From a checkpoint of a small mixture-of-experts model trained on Wikipedia.
Size: 9 layers, vocabulary 19108, 51.7M parameters.
Training: a variant of SOAP for the experts, 480M tokens, 2695 steps.
Below are experts of layer 3 (counted from 0) of a mixture-of-experts language model. Rows are named router (the router's row for the expert), gate (a neuron's input weights, with its number), up (a neuron's input weights, with its number) and show model dimensions 0-191. Each number is 128 + 24 x the weight over its row's rms, rounded and kept within 0 to 255. Numbers have three digits each.
Before each expert's rows: a language model's description of what the expert responds to. This comes from a sample of Wikipedia text that the model never trained on.

# expert 33
Description: Numeric table separators. Pipe separators after numbers, dashes or empty cells in statistics tables, plus digit-semicolon tokens such as 2; and –3;.
router:108141110137096115074143153092159107156121106168127122152128130121134136156157157109120162104160105101131139105145107145095137137137147096142122160145092093085091143110139143125173126152147075172145138126143146154129107099111120101179089108113099155124094118125128108171139147119108178090139096150144101129112101088131126087151119096089118073080162117131124183129143110069117118099144116115100111163098113104132147131088105100131165085120134142117097137137105159114112126098106115132126143114103134117151149143138125144136111127097105115112163109142131124103075119142119122150
gate0:134116109105115108149136140191173139148109103167172110110126101169135129129137149117134194096113152104112103093129152137145161133148137140149098129184129129155089139129144148122123110096145143139131129105166099089131102092099129081088163119156114134127095139156120176150126153127089106157173129159074137153118118123143122088142110141157165181087142133156153115134135164113142100150155130115122136115110114155127111113153109147144130152141136134124189135158091111134096148097138147115124144102118117159157099139140141143138117156116082179127097114129120101145158115162132128111
up0:152142109109142123156139132160110119148095127123049162124119117118151067138131161132164107112113130143109133139115125126084120177142119123164136132139156123129136133093123136098152123143130110132126080096073132131181126120076115161101114126140114098134115095140128129158165172091110158148104093106092121093123090146126120147110104154138115150181113131140125139113155106120153115116120096132090111063190161164132130119119151121122098130103140115140140127110124139112119128157110087165119127148128094129094162130153103144118109134157102131089136123147167144113159167095118079146
gate1:140136117090131118172129139161088111172133121148100142153134133097151120148093149145146137162143124157079127106125120111095131114146115113139099101112074128110064180088141128133105184123143120177126109125104138103136144100123154129124111130112086122111132107115127090163145143126089104138139133092139086081126090085155109106111087134125120096149124127139158124133149121104094154148133087095079077083184155134131152124099140180108178115084132149132120134109117149129102138141111140139091158148126153139088168134143123145127129143097133113124146105132142121113109144118123139125
up1:120130152179144134164108101130187099115113129083111118119120122151107133089130135115149092116143144099173128130125145135178148167157157132086135137106160128145151096115167151128147116117121112146143156098133102112106110096118145137079123137145137166143114136123103102077133116148097129143110125148118152137114116132182129126136131142099148125149134116130098115147133131110157114147145129143108165136125140121140133123176158069136063142161140120195119152123113127128186126079113184156125126131104148072141161149115083126129109141120158151116133120143147136133122125167148082180
gate2:141137137180132112142139126133120110070135125147119106124125125146129136115101104102136140134136171151083161120133158145180141147124148142115111108185173094143156109123124125134083109075158158148161155131148124172101144128133120097142161092114117110124100116128109181128120106155078156117150115102110175116139120128124136128172135145127074097109167127132128113152140149142158144133133127131154182116085114137131135119104154161110132106134124096140135137104141186141099162070076158127144138092093091134137141139164097125114077125135126125132089121142128155139145105121101089126
up2:157138143130132097080136100125085143130139145122093105137134128115134102108077077109109088143091099111149139118157131104082124122148114132158142140145165108137174095144113115071140110150133135143088130139111144139107091148161145135171199134085151086124146101123125149082066118114098182142125141128113131094147135111127146140115108133188098093112116134131115106153105111158155138131132131122106129143097155134128105129148158102119095158093132150145156147128143137138135120131091139131158112155098139144092135103083092148119079122112136130124144128120127145142189122119171113125
gate3:091118099159150107127107165118128089147123087141149152120126118165150170176130153112122118110099159114089140107128116100117120138124139158115121133146137179131102140133146135100176135105128109100108148113103113106176114135123155111084188140149130072120115112125107135144104159120136166133143153136117175128114136142105127115066112118116162172154097127131134170122160142106123113183143117111173152160162165117138124125159124119146084140126124144102142174115110155113121114115144090143151145101117097115145110100183116133109164140098098162133129116156114122146104132098116122063
up3:126179185128140100113131124072121110108134151114057097128141138123114098122133133157105107131123120230103126087140119151126134130135132155138120110130119121135099130115112132132104158106123153192113117117091174106112108152091098151131094129114118127108136097105130069120152109115096121115112103121095110118111113123120137144111119130139165142113145142125139147136127110136125137139137131145086132079170137140108169125079170149138114097108133136126150127122158191136098141147135171141116096143111122167097169123118099142120129132165142090087102133152140118116124122100132076115
gate4:136146153125131131155145207191167127119129125184122168120143131133082132150095160119170125132126134145113162130118137150113142140106118109122119052158144130115076139117125124140137135104127116120138145097135127118166137123092134132125146137131083127110161141148123109180210158115148152106133117077127092116093091106130138133106166142098123153099109115133140108110110151150135118124137131140130160090142102061121128131144135120155127120126128096154184118136123162150181119096140110137103154104151098115110147151152135138137139126101118117159096131163138096117104122129085132124
up4:150150151096113145147143159168173138156108100118108201136140119135107173161128147139139147125133155090124136152111152128101151143116126134129122076160115066093091102111118142152149105134110105082131129120115148121144147099123146132124142152144118137121173124147132099166182165126149123113120099122130128119120055130120111155100141125112134116129136118123148145120139137088112110131127144138073123117128100156122095142126104090144142154111119110170155120158114158131172110160185085130122167107180117104121130123112147125146177118116129112125132131172119186117138124095133162172

# expert 0
Description: Table cell separators. Pipe separators ending table cells, mostly before a line break, plus semicolon-ended score tokens in sports results like 0–1; 2–2; L;.
router:114146084164120100059128159068159103138119129152136106138135128143121105172144152112140180096130097108147139106120125140128157119132154121133108172162105119076103168129130147122147165130133058160150158107123154145136138110081125138174110101111100148125125083119106073166172143126118144099143098117166129116080113090128127085149133092103126104102130113116133158154156119095091119115140110124109123147138123094120149134115102107133166098110146150095103125138124153113120133131102120130116149122084110084130156133144103129121127149123076112132148116139130114117072125145119121139
gate0:132178122137126094112140119104115143064118118172106106134124117156114121133145066126085131120127121104134132138140109136128122146126138088157090123114113120150102093118151133116122140125126095095117133098116112098125089140135101166127105097086125104157130126143117113115128147127157116075130160122124099115148188136143117139132110144136096131156132142153089165160132083153141088092146115131161135090134193113124112107156107098146098145128121122165142152161120113096131136147128096128146059132158129049117142129093119129103130150133155122100113122133137203148105122138113144165
up0:126115113110127119119162150147185089176113120100116115133127127143160145079128162129164118133154136117146141140153128095084141143144113125112111099116127109111092130114152135117182077149123122147151135130139124153149097112138127190131138159171103146085143121143163155162166142108139156178135125138130163114136117124099110143149137146130146105102120138132141132156107137123151152127135107114075078149108147177141135124110158072129167071142132141127098141105105191112150119073104132138115151109163099185118158138111122129128102127114108154104122121146129113092140111093104091135
gate1:125128131100099129109135127168155125134094078116111130140107109112147136127138191110125127116162123138111128094159098141090161124106166112163078077125138151135099145100158151103174122154137085147147113111176098139129118120100098187115080144138116184119169126121126162106160137130172146140129145121155112107119152112174099102152139160153157097172134115143148100136135116086140158139149096142109099131113144171153122123088137107129190111142124132080118121152109116133096150127116163134142157114133116115142161156096113137126132162119156157145127113117156150117154121107119126103
up1:112137094063112120092115120127142144118114099141113124115147148107117127127168144124115155135112110152099141118138150120124156103073179171134119116114148162072101152152160124131109089145105110118148136144154126099088153127127120195152103140158116176140140151138167140130147148163203124133139164107172094140102167141115127094155147125114166097150124149112186107114134144110122145147122111154165119146125156184128143144111102137120139135161106146079102102148140090136126117134133149100139142121113128140132100126067126111123146136115164103168102141140119143126172136111133125115
gate2:127141139118106141178137139138118111074130150146087128156086108141108153115158123136177141140146148146121131108150120152190093168117188134160134102088140115153127161080134140120098168140152132157146110113119129111127125079066110132120104113126106097107129164110153131148130105121140134110130154124106093111105127118144107133164112138131070117096145091151113148156149103128142148118157102106120111117108074112131184104125088116115099154118129112152097145086154112105129151144161136152106134118119124140110082133129157138106116110125097125121167109158179165146171104119111126099
up2:126128108109149128184134115141146164096138137101118136109141131134075096132152114096134129123102132106146122159112159146173112144115138152120127142100135154136121133145130118174085129125112184073126137149109140079139143151122133073102179140127154085135115175093107141140104144126164138160127162140091099147123162174137127120166120146122129189101104069118085127127123131082109135132119140132149135094130070153115140139106109136144097156132103111177159109115141125160174104138138087138102127110142134096123103137159173115121144112143112112153156139143156104130161117150128110115
gate3:112163143140148129123126124095094101108113106108111113144141108156154090119143138094192131139123144107132159130123126117165174121115158099146106094100112098156128082094159136090157191106137139065101182114100111160135157109121148103120136115166108118104146103127111142152167138131120129181129112136136160129170157118133104117102145168118101189116158076134121102136139126124156078135181113111092139125091130134137136113169102108149088091132149130131105150140133136134135143167101089140114154123138136083117132129133115128110158126096128116092091119123146136142146124118098136136
up3:130135158169159114145099112140093133180141132131149124115125156162119126139121109141161115142091092130177128156113160132194143102127135122108138149087169093096123123149115109111131141117125128094086176169120123114150137161155104130181169148138134100101135130109120128082146130152140108106107103141151207152128155129098144137103123128113162138090143150106143121119101140122112129136147146139067156107086141131120096138155129125098068080089128133138124124135157152134151108157133110112133081128138147119126135123143116107136105089126119110146080141185123155149134104112135136165
gate4:106138123173143131142153105102116126133124081118179093126118140148148135099092115113125108140123150152194109136149121128138108151165131132143119123092098151146130094132159140166176121123156134098147110110167114090095119103106107160144116119120112148086110117148139129122114068083121088087130118135170155105164161114101119173145130159106108135115124155151106183176125130140136117172134097103077097140102102127171142114171125113138144120113138150121146147122126155114109124107116128136167122131143095112118148123151109117089145125116086084108146114147144159105108098074128110163
up4:139105193135102115129155115137156101149095098097144160134118146154119128159110205133091150130145158167155101140141146141117148111119158174088136127135134133096106119147105148112092124134110130065117178079160119102134146079148120139106113134085111110150144138121119125108187154129132119168146135173130171117085114157112119097130140132156107151130107132131134121128117118163119118165133120127158118154151132158140122129137138140157085100093145129150146124155137105074160142122141139119139114105133102099094144120072100126145167138095141146119109125147127159122139131069095118123

# expert 27
Description: Table cell separators. Pipe separators in wiki tables, especially after a row label such as Party, Turnovers, or a season in sports and election tables.
router:103157111159123105062159119101132118159111106127150106151117125147130099156166129102153152086134092126157153118172132130112149154132135087149105181158109102110134142124136149115144119157133075171142182135170150177139108117124110107174087108125125159108101103139113119130132121090099159091129096159141162110096114104145122087153119094126132127096162124118111131158164131099101101091144136108097122165081139109143124139118090107150153083128149144095110142135112174119135144104100121124125133110102128122163151134161098139142121147104130111125152111160123106091088106134126114148
gate0:128160133137125131124165123132101137100115097165106103132108096175133100122192151122149154121123151136115159116119169116170149141119178158165115131108105137151094185124129141070081148140143098141121122089137110106111180130141128175137060138146113104115095080165141133132159137164130100157134110098127153103108104148136122099143129102129116115152145141141134181165167112138127116158134120116180118117119131084127150119111078145147115141141144143063132149118128155118117121136153127121121150118155115087142142157115089128108113135119118095143155109178146158114127122116129121109
up0:117129126153176144165136088163109130124133133126144130118113123144129075097175157149142106115110133162103133123131183120178120135122140164118134176106126136143132165137121117103064119122127116113096117127130154104099152156149135194092045162141136113115153156128144102106122154151105141154128148113099150120097141137150146096094137111145139145139114183130140178118148116161112135136097148121137122090137105108125097130157101184145097124126114148127147131130159112155121148140170155114084143149166167097161149117127104129124108135121155106139176150147106149137132141151119149158
gate1:113160143156162128151146138132130134124115167141110121148112142166095090147138163131143101131127163181158130135128154181191133145152164131163165142121124084073097093125142141146099151141149106121132176105157137102150150097097135176154134096114117124112143156184091143137141107130123120078127098127124155063131125123165130135155129120170111140157084118116064120124155123152082083162141136145151164140142101119144151118168162126138121125131129101131139125148130138107134143133118172137118126104115095082130137122139130135098094131118131145131136115149157145113108169142127151148
up1:143137153107145142153136139144085153137139166110121100137146142040112079101144145107168109156124096157114102156099130160138088148131137146162134141059122123146084186149172113119103134179123115127135107130135161081163159127108149141138143151156143125110145172127150128122158120102130178156107095123113097092112134126154124113109128103136159123096145123126095155118141125114100119161153117136138125100152107126143142120112174068104101145129137109138115110091133157140148116125113127162136123139189136119109106128130140125118079114148112113150093124117137094106142166156135137112
gate2:152126104128088114113157137094165132091109173169131102147111125127134119120092136136137147131149151111138139136140104136152098136138168103112139084156089155132128092118178132111155170124150114113124074133110103142120103156108112197131115126159118114099126102169111139132148109089141148158105134120152112108113122115080118137168080153124117157112191127131090121150128133114140121102135115112098100141123093119133113117090118090108131158109114116128120137140103112128082150064099104154105158126100057138156115158162183143117111117156110160112126127134133117133100149093129111137
up2:125086113092141127105098142086105127123138130126155159123144143132139160104110136111116169098122109132118090162113115134125099094133109129056144113107111178131098172159122105112133139070099125113130107135092148134175104136120160127103162135114147083111148131128101139112153107090154086165119112144130117143097108160112127125124117119152169156086099122119074125079106138098107148136137106112159092090144165086129116134104136094165106118150120155151143120106122134143144089098150091139103150131133074099122154108122174114135138130143082128150120135139115082125130128130126079126
gate3:149125093130140096137162141138128132204122183123094135142132118141134144147169116102117110138161112130170144134128118152136130123177125054089098110119157140111099167125100127104125137126171152099117103137162141118136109134113137112134108117113122170115095146138091124139132106115173121141146129191113076108146110150129122081181147117085119069128132104141133107131121091133137125120158128105116084089130131115148118133103158103147163128125141126170127110116111125143132157090116119156147106117119100107130145167121123155135093119121130157145069112141147115111146122123096106193
up3:087128144145121133135159126154157116111085155152111126113134088095162129122092143139143148078144143111062163100111084102106158120154125133168092115183137142148129124112149135152153120166145147141121116115198081151112095149158137123140122142142132140146171140149121153134092116173107131141129151132119105127165113125158135117167119129098106122158138161128138105155128140173137113128124127174117164196112096147123097128133153120103130185163107129141153128148120083157082161129135154106152139133124135149159122152108098144131137158136161161127113134074117147147135129152128135143
gate4:105157149124141143132096160114161096100141098161133075144130124114147124184128176103162185092113093168091148107134115146123157132116159142144149138124121143117139128096147134117118095114123106179133141119115141152150128149126132131103183103116106122127147138121105138160150163136112171140121115148123165138097173119151109156092149117142144154107130081138130157117158131104152142133117135138132158150123116082134172108148096112140106109108130128194134121119148124116145147155097112145129130079140031103134131112158111150131158170142075105118136117141127107135117132119115118092
up4:152117125159111108181149123109143146157115134114118136123140135124098181130119121154109091108145136089149166123099130128077143132166097104066129124138149097110104112140137115086170118148144111114113190119138109121153124122120143099113109125101126144107163097131140136134123146108167156119127138139128119124174104123148151152146067135095093096159143143136123138096118134116134125122143134157076113117115203151134085145136171073143129130123117168144153142173111091155122128105103114141102124094136164136118149118118147138155071137149160157129134131134125178122120101115135104182